config.toml
n_layer = 20
d_model = 384
n_experts = 16
experts_per_token = 2
d_expert = 192
d_shared_expert = 0
activation = "gelu"
moe_layers = [1, 3, 5, 7, 9, 11, 13, 15, 17, 19]
router_score = "sigmoid"
normalize_top_k = true
routed_scale = 1.0
balance_loss = 0.000323
balance_bias = true
n_groups = 4
groups_per_token = 1
init_std_router = 0.0351
lr_router = 0.000325
n_head = 4
n_kv_head = 1
head_dim = 96
vocab_size = 6707
norm = "layernorm"
norm_place = "pre"
norm_eps = 1e-05
positions = "rope"
rope_base = 2790.0
rope_fraction = 1.0
qk_norm = false
attn_scale = 0.102
tie_embeddings = true
parallel_block = false
init = "uniform"
init_std_qkv = 0.0163
init_std_o = 0.0
init_std_up = 0.0163
init_std_down = 0.0
optimizer = "adamw"
lr = 0.00118
lr_mult_qkv = 0.4
beta1 = 0.95
beta2 = 0.98
lr_head = 0.00578
grad_clip = 1.0
warmup_steps = 503
schedule = "wsd"
decay_fraction = 1.0
decay_shape = "linear"
final_lr_fraction = 0.0
batch_tokens = 65536
seq_len = 1024
doc_mask = true
train_tokens = 455900000
steps = 6957
dataset = "wikipedia_en"
Below are experts of layer 3 (counted from 0) of a mixture-of-experts language model. Rows are named router (the router's row for the expert), up (a neuron's input weights, with its number) and show model dimensions 64-127. Each number is 200 + 30 x the weight over its row's rms, rounded and kept within 0 to 999.
After each expert's rows: "gets" lists some tokens that make up at least twice as much of what it gets as of all text. This comes from a sample of Wikipedia text that the model never trained on. Tokens count by the router's weight.

# expert 1
router,187,227,220,187,214,185,196,157,196,252,163,202,214,204,179,232,209,239,201,154,187,163,205,179,248,177,188,213,219,207,236,186,165,257,196,205,210,205,250,193,192,197,212,203,199,243,166,158,168,242,206,198,175,212,268,241,217,214,180,244,241,216,212,210
up0,219,196,233,203,204,215,167,220,193,240,218,175,236,245,212,173,196,209,209,210,203,174,177,211,189,228,218,249,197,226,207,172,230,215,152,182,199,160,196,181,212,189,203,123,225,289,229,193,223,191,202,206,188,204,206,269,289,205,200,185,218,173,228,196
up1,255,223,213,207,224,202,270,217,208,200,165,168,214,169,195,193,227,192,178,183,154,213,152,138,217,245,218,228,222,226,226,215,215,197,188,229,209,192,178,211,200,239,145,181,238,197,203,198,142,158,213,191,123,215,192,276,162,189,226,232,175,165,205,216
up2,131,240,264,236,247,172,203,159,166,150,218,179,196,209,192,247,209,219,181,212,224,211,226,191,184,190,211,211,131,258,207,215,227,232,185,183,268,224,210,235,196,199,214,205,240,237,231,205,166,236,184,223,214,239,214,238,207,194,242,135,212,189,222,191
up3,160,160,229,186,197,224,188,204,205,229,202,210,250,201,189,203,196,172,210,182,163,197,227,180,172,155,230,204,177,244,217,187,219,188,198,224,204,184,257,200,157,174,205,217,201,222,179,167,221,229,163,208,187,196,224,184,205,260,220,209,211,180,141,177
up4,250,197,191,202,222,185,230,218,218,208,179,154,168,206,188,249,156,229,196,196,151,199,221,170,223,246,173,193,240,256,167,245,186,200,231,248,258,172,149,208,175,235,217,222,251,160,189,223,208,233,182,212,180,196,178,151,233,175,211,244,201,176,191,184
up5,244,192,268,219,215,159,246,207,170,248,224,159,229,195,173,218,211,215,187,228,179,228,186,199,188,227,157,224,190,181,221,241,187,189,192,186,189,246,167,193,211,209,254,222,195,215,239,226,168,180,229,175,84,251,171,254,166,146,232,150,248,187,225,273
up6,196,206,220,192,212,174,227,219,193,155,183,205,218,173,219,226,143,249,307,225,181,209,271,211,154,272,224,233,205,219,190,148,171,227,185,213,250,266,214,227,167,219,174,201,221,174,225,173,184,201,218,174,205,223,216,254,199,171,226,167,223,209,171,180
up7,199,198,245,193,196,221,185,223,160,184,188,178,211,216,194,210,219,224,181,217,222,225,222,194,173,173,235,196,157,215,217,196,212,219,219,212,215,150,258,170,183,204,231,219,183,292,167,131,253,245,168,148,197,180,231,166,177,231,228,168,215,169,205,199
up8,242,211,211,226,220,196,202,153,205,186,188,205,198,220,195,211,235,210,208,177,215,206,211,204,221,155,225,208,171,246,212,220,211,159,193,188,178,215,198,264,228,220,195,172,215,239,208,209,179,213,198,170,174,206,189,209,246,190,229,173,235,184,153,275
up9,207,225,207,159,233,135,189,190,172,247,176,236,174,191,210,190,202,207,236,224,222,191,216,193,203,203,213,265,108,218,195,204,165,186,191,190,196,178,180,229,174,204,226,159,185,224,123,167,166,222,224,205,139,205,215,274,196,174,208,203,203,230,264,183
up10,188,206,163,191,226,226,172,204,135,185,207,194,191,217,150,195,183,215,237,196,219,240,191,205,122,196,219,181,200,227,182,139,240,212,143,253,208,264,255,234,244,182,234,194,209,218,231,295,197,182,184,193,193,222,209,186,262,175,197,138,238,231,218,179
up11,138,217,212,171,179,185,170,231,119,218,203,170,193,240,165,255,222,254,221,151,178,219,193,193,192,187,169,197,144,190,222,208,223,241,157,227,206,215,209,256,232,214,191,210,194,173,212,238,200,212,210,162,165,223,184,251,196,215,181,182,189,180,208,206
up12,216,177,251,163,178,173,149,169,180,226,187,158,173,226,196,249,191,180,202,188,171,203,181,215,165,237,167,231,239,148,187,182,218,174,219,197,164,191,182,209,213,235,229,127,207,235,215,218,219,183,219,116,199,255,222,226,205,138,175,245,219,239,233,210
up13,182,180,190,237,191,197,195,188,201,230,178,170,149,183,196,197,179,231,213,184,186,212,167,212,204,191,183,188,172,199,181,137,229,204,256,249,212,220,227,159,210,136,247,151,252,197,203,222,217,197,170,235,195,147,222,147,242,215,197,160,222,181,206,214
up14,245,212,260,160,205,229,182,154,134,233,219,207,157,230,165,221,238,239,189,152,169,213,210,155,156,250,209,251,177,169,169,216,239,250,202,211,218,203,216,243,207,205,275,161,208,237,189,256,185,200,200,192,197,245,224,199,254,203,207,170,179,214,163,270
up15,194,268,201,203,200,232,195,178,178,184,219,241,215,206,185,242,187,210,246,158,225,217,233,184,236,269,236,158,200,242,248,188,218,191,143,248,263,203,198,192,164,216,192,184,204,194,219,235,230,248,224,208,171,251,237,253,237,203,206,204,209,194,222,188
gets: "4", " a", "2", "5", "-", " ("

# expert 13
router,217,266,231,166,244,226,182,200,172,219,194,187,227,234,179,243,199,187,182,131,189,228,159,151,166,235,160,218,181,213,180,204,187,202,245,269,217,177,219,191,197,208,201,158,241,260,163,250,145,252,176,240,231,186,185,215,168,168,169,166,218,207,256,221
up0,192,202,239,220,231,205,239,220,181,213,180,253,228,277,172,178,203,243,189,161,223,208,216,173,187,216,208,218,218,152,204,241,206,216,203,224,217,234,232,163,215,204,200,198,206,259,148,209,146,147,227,231,214,205,198,208,206,220,188,197,187,257,204,192
up1,218,183,193,229,184,229,188,224,186,227,176,164,218,186,152,205,200,172,163,174,229,239,191,205,188,248,195,198,202,192,222,206,197,219,187,229,185,245,201,176,184,221,253,213,208,167,259,195,214,173,203,176,185,192,169,245,177,254,188,208,226,177,190,238
up2,175,183,162,186,226,181,203,167,143,183,159,180,192,170,197,206,213,255,218,222,249,225,167,158,259,180,182,191,158,237,244,206,219,226,201,180,208,229,253,204,169,128,230,154,203,224,183,187,178,170,195,225,225,194,160,197,187,145,195,224,208,229,258,203
up3,176,215,160,169,224,197,198,190,161,256,179,167,210,180,207,203,194,173,188,166,171,198,202,167,242,227,193,159,183,207,208,146,203,198,180,223,190,188,237,236,213,216,207,221,183,182,151,166,175,212,222,178,230,249,203,183,195,210,211,199,228,218,224,167
up4,190,141,190,166,234,175,191,153,150,258,154,188,184,190,222,219,205,172,178,177,240,215,232,107,227,199,165,192,191,189,204,226,209,164,134,194,183,224,185,259,182,208,194,159,188,180,188,255,157,178,187,198,162,166,193,214,202,164,165,176,212,246,243,212
up5,188,179,171,160,242,177,223,105,199,189,165,172,170,214,186,251,172,156,251,180,190,172,235,211,239,249,232,299,209,199,209,186,178,241,238,229,222,158,223,155,241,147,235,189,239,246,179,220,140,163,169,211,169,194,215,199,215,257,182,193,235,195,236,183
up6,176,181,203,169,221,204,188,248,176,222,175,187,215,206,199,221,222,202,210,180,231,224,160,192,173,222,187,233,179,230,221,228,197,208,210,188,230,204,310,162,200,180,226,193,219,254,185,209,204,203,207,190,190,170,221,177,215,205,193,198,169,227,215,162
up7,217,208,252,207,155,215,202,157,182,219,179,166,179,269,180,203,187,226,191,279,201,211,214,210,168,213,230,172,208,161,212,243,177,197,204,201,246,171,226,200,226,240,224,193,230,217,168,204,247,210,193,199,194,159,217,159,172,228,239,189,184,124,264,186
up8,207,203,176,185,207,247,215,222,198,194,161,191,222,207,213,189,211,214,203,157,142,198,255,203,162,237,219,162,201,211,190,206,190,147,201,218,228,204,218,231,188,232,203,127,200,231,253,192,228,175,175,166,214,278,262,252,211,160,209,210,249,175,217,202
up9,209,231,208,147,211,192,273,212,240,155,170,184,232,235,201,214,239,209,226,170,264,192,244,197,290,227,176,177,140,194,229,201,215,168,235,272,223,186,215,207,201,178,211,210,246,210,150,169,175,169,203,177,157,237,201,206,183,217,173,179,258,203,182,199
up10,170,187,203,227,221,168,223,215,160,183,211,193,189,160,196,218,174,165,225,223,197,216,184,193,192,220,185,191,214,228,155,218,263,193,167,199,217,182,151,164,185,237,221,184,199,212,253,219,209,157,199,182,151,165,270,206,215,215,213,208,238,199,237,206
up11,188,236,199,167,206,154,171,255,196,191,166,208,181,236,242,213,222,224,194,140,214,200,183,202,208,161,204,248,227,192,180,222,197,162,218,276,180,181,200,170,241,193,224,201,202,267,155,245,209,207,183,216,204,274,226,233,224,229,203,171,220,208,154,197
up12,214,213,234,169,253,239,250,245,210,201,204,201,227,190,137,209,267,171,166,199,221,210,188,219,172,228,252,183,183,237,161,231,237,171,228,187,215,238,238,210,249,220,257,191,171,225,219,152,179,178,241,232,202,197,208,175,231,203,218,202,221,192,218,222
up13,188,199,231,189,233,159,204,163,178,212,166,142,229,204,222,198,140,192,257,163,215,205,241,204,199,278,225,264,185,194,200,180,207,224,169,200,234,175,209,168,247,209,165,199,259,205,186,249,196,200,196,148,151,219,273,227,261,221,168,167,258,182,190,217
up14,205,206,271,228,201,226,194,219,170,237,201,148,242,221,214,233,212,237,231,193,202,159,194,219,197,211,203,170,253,159,230,198,231,201,159,203,227,242,219,186,216,180,247,181,221,166,200,178,220,184,186,160,161,167,233,169,188,207,204,171,233,176,216,248
up15,177,228,239,176,251,222,192,207,147,235,169,227,169,228,146,199,241,195,228,205,168,240,219,212,186,244,166,241,103,217,190,240,187,197,200,185,244,250,211,198,226,220,210,166,232,167,199,266,180,235,136,136,169,214,216,258,272,226,169,180,197,192,174,205
gets: " in", " of", " is", " New", " on", " M"

# expert 14
router,210,167,243,246,249,195,237,176,227,191,136,179,190,165,196,231,187,225,184,198,164,253,174,154,218,197,195,180,178,209,228,216,197,184,268,225,214,199,225,212,235,235,213,232,216,246,197,160,221,232,158,158,202,173,227,238,201,245,198,226,247,183,246,270
up0,169,209,222,195,198,202,205,127,215,193,207,173,204,219,181,177,190,230,186,176,161,261,186,200,205,233,197,193,203,212,200,207,198,147,187,241,221,270,190,166,149,182,200,214,218,184,180,183,224,198,208,202,181,216,203,174,200,230,191,163,229,170,215,241
up1,204,191,255,203,194,202,234,189,198,238,199,175,223,194,146,223,199,241,151,163,204,270,180,166,252,197,208,200,192,234,212,220,227,221,251,154,169,169,205,188,208,190,192,137,208,164,278,182,185,200,168,118,192,236,243,250,205,250,177,235,258,209,210,189
up2,186,227,210,186,195,228,229,188,204,254,206,181,202,170,222,210,187,186,236,218,207,235,227,178,245,241,183,162,170,184,177,263,193,176,237,235,215,217,214,205,216,195,237,220,237,242,203,192,210,202,174,211,195,186,184,187,164,143,187,190,230,223,208,199
up3,174,210,212,194,239,199,189,208,176,208,155,225,140,198,191,213,267,246,181,209,200,280,194,144,181,208,162,205,192,220,218,223,234,168,198,218,171,187,217,183,212,217,185,176,205,208,215,203,161,183,206,246,196,191,148,202,175,175,232,254,217,158,175,221
up4,223,167,236,210,228,195,207,176,160,219,192,212,170,203,154,281,229,176,161,195,206,219,249,232,147,196,261,181,178,157,190,208,206,155,178,249,203,249,223,192,210,182,217,211,198,240,199,181,174,181,211,210,197,188,209,193,224,159,233,223,206,206,172,193
up5,211,188,244,212,220,117,252,214,177,172,215,205,190,199,191,218,177,213,187,207,211,225,194,184,138,203,225,257,210,215,179,223,169,203,190,199,211,236,223,186,189,210,203,169,220,265,216,175,187,161,190,208,152,173,234,125,140,214,219,193,202,209,192,188
up6,211,214,225,223,195,195,246,183,220,196,178,174,170,214,174,208,193,215,236,222,209,243,261,240,170,225,163,174,151,226,184,187,181,178,254,191,187,198,198,199,201,217,242,184,221,233,245,210,200,195,170,216,223,179,176,217,161,220,170,239,241,162,190,262
up7,274,188,238,218,193,168,193,219,175,182,211,222,173,159,225,189,190,248,228,203,182,214,169,234,210,206,191,217,161,212,201,252,186,149,196,197,228,202,193,185,188,200,181,215,235,198,169,256,254,244,204,227,225,232,148,198,208,201,236,147,255,182,238,194
up8,228,139,279,218,217,153,222,163,169,206,178,279,194,187,247,170,167,235,171,188,221,249,199,176,238,197,207,200,152,232,166,156,144,137,191,238,215,226,171,196,184,188,186,196,190,237,137,137,222,182,255,216,179,149,227,209,213,212,202,238,235,185,211,218
up9,175,172,214,203,227,156,252,170,150,198,159,204,221,245,196,219,228,246,168,157,203,218,244,157,219,205,190,178,192,191,169,186,239,153,184,226,222,227,204,205,167,224,233,212,190,197,158,247,164,177,237,206,162,196,212,232,205,276,196,209,237,191,162,137
up10,201,186,170,195,219,166,214,214,245,245,165,226,216,203,148,227,197,238,172,194,223,223,259,192,223,211,149,183,255,239,203,210,178,158,275,279,195,210,169,164,196,182,177,186,252,202,165,154,180,143,215,153,218,196,212,224,270,207,187,256,222,187,150,219
up11,158,176,217,211,201,170,169,123,156,170,209,223,189,230,208,198,260,222,237,239,174,225,152,224,178,181,208,237,216,222,149,161,262,246,232,276,217,178,208,135,157,151,209,236,204,217,219,238,199,209,164,220,172,179,227,182,237,194,233,191,202,196,192,207
up12,224,179,177,198,197,259,198,189,180,213,188,159,230,248,242,225,256,186,195,179,217,193,176,220,183,230,210,190,179,228,213,161,205,207,181,250,169,198,219,185,226,199,186,198,187,214,209,210,212,146,191,200,243,234,219,141,240,245,161,196,220,154,208,193
up13,193,213,202,241,179,276,230,220,194,234,134,166,167,209,242,231,191,202,216,172,189,168,214,160,205,244,194,280,203,242,236,250,209,224,186,199,213,222,236,197,217,239,200,184,186,160,174,218,209,180,183,191,216,179,186,251,232,224,214,246,171,151,152,151
up14,233,216,224,168,278,185,177,211,187,198,150,240,139,183,192,224,221,228,212,197,201,214,166,165,166,179,152,187,186,257,202,198,236,215,212,265,229,206,223,204,231,186,208,192,207,168,213,147,169,201,154,197,219,158,174,150,137,159,191,250,199,201,158,221
up15,172,179,233,189,293,172,233,190,202,238,194,199,177,235,215,226,181,221,201,191,156,267,232,182,237,219,232,185,169,207,234,147,221,134,225,197,247,190,217,177,197,194,237,181,225,219,202,201,186,184,174,160,245,217,190,262,216,177,206,189,209,216,177,211
gets: "\n", ")", "D", "er", " D", "u"

# expert 15
router,204,179,189,162,185,238,253,208,227,243,186,203,220,163,161,183,175,233,195,255,204,212,229,194,186,232,241,209,202,256,177,225,216,207,226,201,216,273,214,244,179,179,229,194,222,161,209,210,161,164,149,224,139,195,226,220,207,186,212,272,252,207,183,261
up0,226,191,204,190,234,201,147,149,202,222,197,196,228,183,191,197,219,186,241,203,218,242,204,242,185,209,227,173,149,252,219,141,219,217,183,233,211,207,203,195,175,172,219,164,218,178,207,225,171,184,218,247,188,180,173,218,284,219,241,182,221,200,173,176
up1,226,210,194,186,211,210,242,259,204,202,178,193,206,193,195,247,209,208,189,147,194,199,232,173,181,222,227,227,151,201,214,254,234,215,183,180,204,209,234,212,188,230,184,197,211,261,188,192,232,220,263,139,182,262,244,189,204,206,199,155,198,162,208,223
up2,190,192,197,248,218,157,263,185,149,186,222,223,210,194,180,196,237,211,227,171,256,187,227,166,218,222,171,173,255,230,216,196,242,228,140,130,168,220,261,251,193,207,212,203,217,245,225,227,212,205,216,173,155,236,220,193,247,229,197,179,176,193,217,191
up3,302,232,200,210,272,214,204,169,153,188,219,246,169,162,222,192,212,211,227,189,200,164,184,148,156,229,196,187,195,222,202,202,210,135,159,215,124,212,231,222,166,145,173,195,217,177,193,219,193,236,230,219,149,119,202,149,189,202,258,221,244,202,219,186
up4,217,179,190,196,204,188,151,218,208,174,190,154,214,250,215,212,218,242,224,190,145,233,174,174,217,215,189,219,153,179,207,220,246,208,260,222,201,192,215,206,219,159,179,200,268,163,195,199,237,239,192,179,133,193,225,237,204,175,215,173,178,160,210,192
up5,237,169,193,216,254,214,226,168,187,249,163,221,184,198,183,194,270,213,210,198,183,179,206,193,217,194,176,179,191,228,189,144,268,152,222,190,219,184,212,250,188,175,216,190,150,196,170,174,217,178,207,193,207,222,234,220,216,209,245,210,179,184,176,226
up6,200,228,202,198,227,136,239,194,136,246,151,182,204,149,167,265,229,197,222,198,200,245,176,199,195,243,173,189,206,186,185,215,273,196,233,234,176,203,196,155,173,170,201,210,210,200,203,195,192,227,238,228,211,215,180,191,239,142,232,251,216,221,153,204
up7,253,212,221,171,220,237,186,191,199,197,203,200,198,177,172,234,184,250,221,179,235,207,194,220,156,214,202,172,139,222,229,219,238,210,181,191,199,241,211,176,190,196,224,128,236,217,215,181,159,185,205,179,223,184,197,168,207,196,233,231,143,176,185,203
up8,223,179,198,193,239,173,236,192,198,186,204,194,195,243,180,202,158,227,193,205,232,200,224,188,206,160,253,237,187,219,150,246,203,212,155,210,174,236,181,143,217,195,177,182,225,222,181,221,175,201,235,252,162,161,241,224,239,211,176,267,277,218,208,175
up9,258,211,191,212,228,197,211,204,167,200,179,229,209,208,192,185,190,182,208,213,233,211,213,138,157,181,203,216,191,252,168,164,197,199,159,181,175,291,276,204,231,196,283,148,211,234,202,192,194,202,159,220,203,222,241,241,212,195,201,170,247,183,201,157
up10,208,192,203,154,199,183,181,189,206,212,211,155,227,173,235,201,243,216,201,188,207,248,182,141,190,236,209,171,174,195,238,231,212,176,207,212,173,192,191,173,181,213,245,202,218,186,214,185,199,153,245,192,181,229,129,191,185,181,198,224,201,156,230,157
up11,190,204,216,232,213,154,196,203,198,139,157,193,207,204,185,191,237,209,222,200,186,201,247,197,180,232,207,212,132,159,170,226,239,192,219,223,165,222,184,164,167,232,135,196,231,228,256,243,218,187,188,177,198,160,185,185,233,194,152,173,225,176,149,176
up12,253,190,245,198,228,232,198,229,177,259,212,237,187,177,186,203,204,253,210,216,216,242,228,191,186,275,199,178,245,208,221,217,222,225,192,196,173,165,199,219,208,210,244,184,187,113,202,164,226,190,191,129,176,228,175,190,180,176,232,201,190,197,220,170
up13,190,153,192,189,197,210,202,258,173,198,188,213,122,140,223,278,181,232,218,223,199,275,217,221,203,169,165,179,156,182,191,205,217,208,226,196,198,199,248,169,166,176,237,174,230,205,246,224,220,184,187,224,209,173,179,146,173,157,206,194,279,190,169,215
up14,174,209,193,208,199,199,204,186,133,220,201,180,186,199,161,192,181,184,185,179,181,186,232,174,190,214,193,163,220,177,202,176,201,158,254,203,140,203,227,300,181,165,204,207,221,238,203,210,137,159,183,174,159,199,229,182,216,165,219,171,196,178,258,214
up15,164,228,175,238,241,190,173,225,154,197,191,231,183,163,190,221,201,193,227,183,246,271,193,180,205,234,206,196,163,258,218,222,217,207,194,235,197,216,232,152,189,185,238,189,220,206,184,211,213,203,259,214,177,168,231,180,170,259,185,179,227,183,241,199
gets: "0", "3", "\n", "8", ")", "."

# expert 4
router,148,184,254,217,215,214,215,171,178,179,184,166,247,190,182,202,224,214,184,184,253,218,199,180,217,190,237,216,149,178,237,186,259,215,215,204,150,217,240,211,201,168,182,209,244,213,254,160,189,151,228,176,186,202,180,211,184,175,195,232,225,172,219,179
up0,158,215,241,225,285,192,190,174,215,176,223,232,182,197,230,271,194,196,201,177,184,182,252,157,257,199,252,258,246,200,207,228,203,164,237,203,161,212,223,184,214,185,234,194,232,188,180,230,258,194,208,143,195,223,224,198,208,217,191,197,224,227,195,187
up1,152,206,269,203,183,188,174,172,184,187,199,215,179,185,239,242,265,250,154,220,201,276,244,200,236,206,235,224,188,187,184,242,222,182,199,190,170,244,209,158,224,145,228,224,230,229,187,158,151,136,206,208,197,190,206,203,209,155,143,166,200,193,202,238
up2,202,232,185,222,235,213,200,207,242,163,185,198,226,185,170,171,182,209,194,149,219,234,164,213,224,245,147,229,172,206,207,198,199,229,219,209,179,174,240,119,188,208,199,155,213,178,215,222,225,219,238,198,188,189,174,204,202,203,177,223,209,153,144,175
up3,151,196,198,197,186,161,227,177,194,193,232,153,163,192,210,245,224,219,201,195,214,196,174,161,175,138,208,186,188,209,195,193,243,161,220,268,238,192,263,156,224,191,203,155,198,229,226,193,246,211,198,208,157,229,229,221,214,208,165,176,238,236,212,192
up4,192,233,216,251,205,168,255,228,187,199,201,182,182,178,211,171,220,212,196,153,205,200,197,205,181,184,259,201,142,210,183,244,194,198,221,150,183,217,192,214,203,235,203,204,201,212,230,159,212,198,185,138,195,178,194,295,183,207,235,189,202,132,130,222
up5,238,205,187,213,179,215,178,191,168,218,183,172,201,204,215,171,182,204,245,181,231,235,216,201,191,202,199,154,179,188,215,203,225,223,138,251,159,200,197,242,212,225,213,218,223,164,236,256,189,188,193,157,224,208,197,201,177,209,237,238,177,230,214,218
up6,210,169,247,200,202,173,192,168,168,196,199,165,212,254,185,211,221,201,191,208,251,235,209,191,176,197,198,265,242,177,174,176,175,238,212,219,153,213,203,152,220,206,219,184,201,174,188,157,224,239,156,200,226,240,180,218,234,206,178,213,214,203,162,228
up7,191,224,238,230,180,155,173,164,186,217,191,213,228,237,162,226,209,187,172,204,162,161,230,244,176,186,207,255,199,242,162,151,174,194,141,164,201,200,261,238,214,186,203,175,186,256,223,211,181,215,186,226,201,146,255,220,216,260,193,172,204,206,171,230
up8,191,192,236,178,223,162,216,193,191,184,193,199,198,228,190,186,230,185,199,214,224,252,217,227,217,200,273,204,198,241,195,181,212,194,177,170,192,183,221,158,153,204,262,156,190,250,184,229,238,200,243,174,147,208,213,192,203,228,182,161,193,174,208,186
up9,204,179,203,182,196,242,198,184,154,223,164,189,176,204,169,157,244,199,216,187,269,190,208,208,227,216,226,231,215,255,182,223,196,176,201,255,196,200,222,160,228,195,165,179,194,180,195,201,227,232,107,212,202,209,187,175,208,215,265,194,188,215,163,172
up10,209,189,181,224,219,171,244,183,198,195,228,179,164,145,168,230,200,198,231,174,169,228,198,236,184,226,209,193,209,233,221,170,214,248,180,205,180,211,184,187,174,155,173,139,216,193,156,203,166,187,193,211,165,217,183,153,211,177,188,198,217,179,231,210
up11,197,222,212,220,178,143,163,151,223,206,162,203,202,170,188,175,183,201,173,183,196,222,250,194,180,228,164,205,162,161,196,207,240,200,219,181,132,222,225,229,192,192,171,206,203,170,180,185,213,202,239,127,227,205,193,155,189,229,163,230,212,234,242,226
up12,208,191,260,190,205,229,255,236,122,210,195,184,192,237,234,214,146,217,176,190,205,283,205,198,183,280,235,220,190,183,200,252,190,195,173,194,168,217,189,207,256,183,231,182,226,220,203,190,189,180,191,164,170,172,238,227,230,162,250,149,209,234,223,227
up13,195,190,237,193,193,167,147,182,182,175,185,126,171,203,169,222,241,194,234,187,230,192,257,191,194,199,167,173,174,190,223,148,258,192,217,204,193,221,175,224,214,163,226,207,221,200,214,217,207,202,165,198,242,172,205,186,191,219,213,220,223,216,163,184
up14,192,222,196,203,190,231,253,178,202,218,176,233,225,189,210,203,190,203,196,182,209,224,220,190,214,175,191,209,175,214,273,119,212,199,240,209,198,199,244,231,196,174,209,213,191,192,174,172,222,248,208,239,154,204,206,255,172,282,246,181,186,183,150,205
up15,180,224,191,157,220,243,202,235,205,194,166,222,161,191,171,239,279,203,172,190,240,179,204,174,190,207,192,209,156,207,216,233,190,181,245,250,248,262,200,176,144,190,192,236,199,230,214,186,206,195,220,165,212,183,165,208,190,166,170,247,183,171,205,192
gets: "1", " ", "0", "2", "==", " League"

# expert 5
router,232,239,195,152,203,208,256,187,159,242,172,194,164,203,231,185,208,194,189,228,176,231,175,227,253,241,193,144,243,165,208,211,243,195,244,189,155,214,222,266,217,234,177,218,244,243,158,220,162,173,182,183,163,226,178,201,178,188,186,186,251,168,214,199
up0,173,196,185,183,241,256,223,202,225,197,190,162,229,202,207,184,228,215,227,235,144,163,206,268,183,219,188,195,197,222,191,174,224,185,198,252,229,231,232,208,154,168,199,192,241,224,192,218,209,218,185,184,147,201,240,206,154,248,248,200,184,155,185,261
up1,187,227,194,159,236,184,234,206,186,213,197,182,154,209,218,260,216,200,172,161,191,300,240,250,221,264,206,212,147,205,180,201,198,210,214,192,206,195,218,152,191,228,223,184,202,236,189,207,197,244,206,173,156,205,180,213,145,204,187,193,213,159,233,228
up2,176,223,237,170,245,220,204,215,133,268,191,177,205,182,219,199,275,275,207,137,161,224,177,153,179,174,199,242,240,170,193,241,211,192,221,222,184,202,220,196,219,194,180,229,214,215,224,249,215,249,205,206,165,178,216,246,191,228,162,204,191,223,228,199
up3,217,242,207,174,189,169,231,191,203,194,201,178,212,217,217,220,256,259,163,185,162,240,236,165,169,257,216,214,160,191,241,241,192,177,235,258,245,184,229,240,180,222,209,159,219,189,232,230,179,220,237,202,193,178,197,197,175,260,189,166,277,132,272,191
up4,175,259,245,211,261,232,197,185,169,132,155,216,157,234,237,226,192,201,211,140,183,185,222,183,187,145,216,213,186,195,173,196,193,210,211,221,205,240,208,252,206,184,174,153,256,238,218,207,218,165,146,227,170,197,222,184,186,186,186,201,229,204,166,215
up5,212,206,216,312,203,142,225,163,139,253,186,238,131,185,238,205,182,204,249,196,174,212,221,155,143,225,266,199,162,221,158,166,202,235,226,228,212,229,174,114,199,194,176,148,226,169,166,246,165,144,163,170,166,211,256,209,201,233,195,248,226,215,218,188
up6,191,199,197,225,217,188,212,148,150,189,210,195,160,207,255,232,187,242,228,244,184,272,241,213,199,218,183,209,109,186,176,209,214,151,120,219,221,193,197,169,167,212,246,169,196,224,259,190,216,185,193,202,204,257,187,217,180,205,227,199,204,194,207,183
up7,213,222,175,159,160,237,206,226,176,231,178,203,228,202,206,244,208,152,219,169,186,174,202,217,203,251,190,225,199,164,147,166,206,137,165,192,190,228,206,210,196,241,190,178,165,172,217,165,223,207,208,163,205,228,250,216,207,204,171,238,200,207,251,204
up8,242,234,222,161,224,198,249,215,202,246,163,219,224,171,224,212,197,177,239,218,203,189,210,157,200,230,252,207,227,214,184,227,200,180,146,175,191,213,258,216,146,180,227,137,203,220,199,194,231,240,210,197,213,216,196,190,223,179,183,221,298,189,189,193
up9,162,174,205,233,183,208,208,225,205,224,200,210,182,225,228,225,193,197,212,176,152,208,256,182,159,175,213,168,226,197,171,240,255,160,171,164,193,189,216,184,236,240,222,228,196,167,205,247,219,178,174,161,184,232,276,195,231,268,153,179,296,110,196,223
up10,192,235,196,178,203,169,196,214,239,248,157,208,200,198,248,263,177,191,214,145,225,252,232,150,205,184,219,228,207,153,232,216,186,192,209,207,168,172,250,216,199,246,209,182,206,172,160,166,201,228,191,187,167,233,255,193,144,189,171,209,201,199,172,239
up11,218,197,171,196,238,238,205,149,170,225,190,176,158,198,181,194,178,217,179,167,228,231,215,177,208,248,187,223,161,215,247,239,219,237,222,215,142,173,226,159,235,230,242,180,220,206,195,198,208,178,191,194,183,124,179,139,180,164,208,229,215,224,250,223
up12,260,242,211,177,179,195,287,199,152,214,192,233,219,206,157,226,179,197,153,179,212,261,250,152,186,194,209,183,154,155,164,205,209,237,213,229,264,227,212,196,141,250,228,158,194,152,201,207,226,217,225,197,189,257,216,197,185,168,185,262,235,235,186,179
up13,218,208,185,252,186,198,144,212,204,232,173,257,150,233,189,244,178,195,168,190,219,239,147,170,238,219,241,181,194,201,213,196,191,213,198,205,137,187,237,243,172,207,236,150,234,231,241,157,181,163,234,210,205,183,203,206,178,193,165,237,245,153,216,212
up14,199,206,186,184,216,212,229,204,248,212,170,208,176,208,169,197,197,203,183,147,157,230,245,220,218,200,229,240,205,204,218,202,173,188,214,197,207,226,200,229,213,255,228,204,240,149,184,186,187,233,197,172,238,217,250,179,145,158,166,247,243,173,214,192
up15,218,247,204,203,218,190,209,211,204,202,181,202,183,169,204,226,218,188,229,195,180,162,227,174,200,164,247,247,204,196,203,234,228,207,192,225,173,236,197,224,140,249,237,214,224,166,224,297,184,201,183,189,188,240,219,204,190,242,229,216,230,205,169,219
gets: " ", " the", " and", " The", " \"", " B"